{
  "n_layer": 8,
  "d_model": 128,
  "n_experts": 128,
  "experts_per_token": 4,
  "d_expert": 48,
  "d_shared_expert": 64,
  "activation": "squared_relu",
  "moe_layers": [0, 1, 2, 3, 4, 5, 6, 7],
  "router_score": "sigmoid",
  "normalize_top_k": true,
  "routed_scale": 1.0,
  "balance_loss": 0.00203,
  "balance_bias": false,
  "init_std_router": 0.0358,
  "lr_router": 0.00196,
  "vocab_size": 4096,
  "norm": "rmsnorm",
  "norm_eps": 1e-05,
  "tie_embeddings": "early",
  "optimizer": "soap_variant",
  "lr": 0.00514,
  "beta1": 0.95,
  "beta2": 0.99,
  "grad_clip": 2.0,
  "batch_tokens": [32768, 65536],
  "seq_len": 2048,
  "train_tokens": 434000000,
  "steps": 9087,
  "dataset": "wikipedia_en"
}
Below are experts of layer 2 (counted from 0) of a mixture-of-experts language model. Rows are named router (the router's row for the expert), up (a neuron's input weights, with its number), down (a neuron's output weights, with its number) and show model dimensions 0-127. Each number is 500 + 50 x the weight over its row's rms, rounded and kept within 0 to 999. Numbers have three digits each.
After each expert's rows: "comes after" lists some tokens at least twice as common just before its tokens as in all text. This comes from a sample of Wikipedia text that the model never trained on. Tokens count by the router's weight.

# expert 66
router:506574508595485542518450569510576490574565560483599503477503484466381481537451541498461550438350503528500510490454450525467494443414580543493580426436553486472403507482473445518441533426481470482523495444542495588482428447554530518473496521469499508411481413517589505485501519507571576464476553495490451390521605476503470484546489437523535431551443511425473506513524482540440566403537
up0:508533482594564487450494546430507515582455419441517445430496542477515440513545442403405469498446434468543421540547534516365484505462426595529594563549528433533457538492541547431545515494538464499522485408472560510470440438457563471473510535566540565534540523515521454444506443473433539548538481521470448545472570429583539460515503503492565539559553571466431618502515523490442574456447
down0:542639498486556463581450478574550518508444547512437462526552488525420487451449456603471491457516479536540501528491459560490398514498471500534461515463510502528493559487439499574485566526510554576439484512442515565524580511453554505476505518511606524438475452512517366624435535564465576494515472486498508505521492484464529553432579538414483489491529489521603458484527494623461422516352
comes after: " It", " =", ",", ".", " it", " he"

# expert 95
router:552506463540446498478426507373511535581552554556579569560532481472510497479506545490382470376459405499530518494494548522519515518477521449528499495516519434482412560519440464520438430480554433444516487538577553490476485480520563447483462422504490589463510442540551585426559397454494471503447471594494452543440525516486424497452532461584577444502459444398465499436474522502451514510623
up1:463558492508464504551517497541450465487573481502589580498496545467514593483498496477547530462462470465424589480410541638520405474573407436531506474383434560511510500507494470556480463410440550477552565520509433507475590472532502512493612498559531516485495456470409598490533529481441542462451448531457440460476495528545538522427502433505448571511479441501511453478494494655536565534424
down1:534535521554505529526595438421470412530438414473490462468397517483456487413496463611461488520500488503457447430467526568431500540454449438531474561470549529416499543589509470481545431476565480490494479531574401433553537517518555428549537453512450551440400586551453485386480490491520463496494520505564532566467549525569493526408546500505524570473508613545487517570502422522486549568572
comes after: " the", " of", " The", " in", " and", " by"

# expert 26
router:529471511507448485428507478375528532611529580558546525516530503521558468447457582527426448475455459486482532551504530507515512482459535453451561461514592516472467564503453505425406433466594436525510472544525528567518477488531577500533494492476556511497548509526489567472598455428492514504408482573521485521441493518527460527572493510585574404453504425396533423447460614501452474475653
up5:498389486584445552495526473520531453504464536473511519515571604465543549458493530485534475558520437521442440420569482553536560476472513501519476478419570566528416572512474385496441537440583440583518434419487526491509559430503413571391495543488548546594529480524458489461464559536546478502419460497489468486502460490425540512616503350474489474479491566529591507468487544550508457524537
down5:447413454495518481625559490508455484452555545515459563513474503598486571557403415517430451449407454531540590466471390402570546498573518510511537544513490604501479525465529611451553492479498517468493517559431380480428547458487519514535516522465477518491541447550554521628488435448518575435467512478486500569541540469420466484430487516553497560453536462535443532518476510490496443559539
comes after: " |", ",", ":", ";", "-", " of"

# expert 117
router:481587591532413515433425497458507407571530524539523602517505451534456434439494516473445480464458464522533512401565565492548594498504442405560474450427541592458379585434492448516445606455472456535506533473577499520536602444505575493492500450441483501490531446475475490478508373498586504548461444481559453530518549483508504515516518514482517419495490483436550552538527509576502542421519
up1:423558523446506431434579497456534470508519447434555516540488544500454444450548543518517590474483507484546499490497510464416534622510521507491555480404549577526463577448508447547475558559513444520543558520539527552516483548488317500524533498542386446572573456525484568528569549489548411499421466468472454490548481507395482468489532453528517480469568561460509411423525530548407546456469
down1:418465465504621519510437524450498480575428432464503490482487569483534426573605532506458590564508536429527457401451392539461457512537577510516514452574502512479474495541497522594485472580467581391510510532533529523438461535437486485495572368520468549377429469543530520496468505557517445469551513525536418427553486450529493548564524496446429549527481518527453516437431518523500549436506
comes after: "-", "\n", " co", " re", " a", ")"

# expert 77
router:466525510448430477479447530419544509598572525505555611519498450495471528486475577523476483415376435531505514479470546532478495478467534423543487426512519435465386548537490497402439406517553416516488496515505507494533533485515548472516459454503481523459576425527461597476472356453522484505457546564511495520472498525538468448486552448587550450492472392393459423475523588488428504562572
up1:425458528471422546535492495483504554507564421483499496507686413563511524496459501550456548487522504485512482426457561557417436401487609505549502466499626455462512521565491471506541574435508499517483591570418519484476500415440479382567591458509409462401521490534468444517441502556556541483498482487454493562510449530539600482505483506575517459549497528497439547530502470513447479497522
down1:501551443518551480416617484449518514545427525511435404511497452525505563445477493541459548525619427566466464480459513560542473554488420617502473485440515507498458449520473526491474441507549579602415490503483487361476553522437504445465589525567432531430547492539529489491506546504515547513556523515463505522392489574462568485467500507514468458539582495526552553513517447434381407508579
comes after: "\n", " (", "-", " \"", "==", ":"

# expert 11
router:505463551522460458567465670446484546574509509464564441510512482429555446551427559553497446479506451485477657508513518501557508499443518503484530534469465511480413487399410484446471531562506454439465536483513452572491499532575601488446487414498466502486485460530493460421572452414491434534533486587555526454472571425527425480546465407540567451524497437503523414550497547461522513527559
up8:397529577519466489513457542437500439525577533506483399474490494512511434574559482593531398469493479416517441566537524516583448446486557541486571525427517492484549456525436474466553496447420473524462549479492470503521529620511501437543435506418474489482536427475509587502617569509510453598554482548525377585450541408516553495543556449537509544508512394472474541483552502465511432514469
down8:511516513529499317489550414535514486619550513500438382521479511523475498539465498528508489438469562538411445482558449431501477506473508625497485546387461487568546493460515522437511512455430463563496543467430517536496498478526481506543508443496535550450462510532532507510516532528422412554618475546542453467513573483532528514549446510544427465562478506433344513588484533552541522490420
comes after: "\n", " (", " on", " Born", "born", " Died"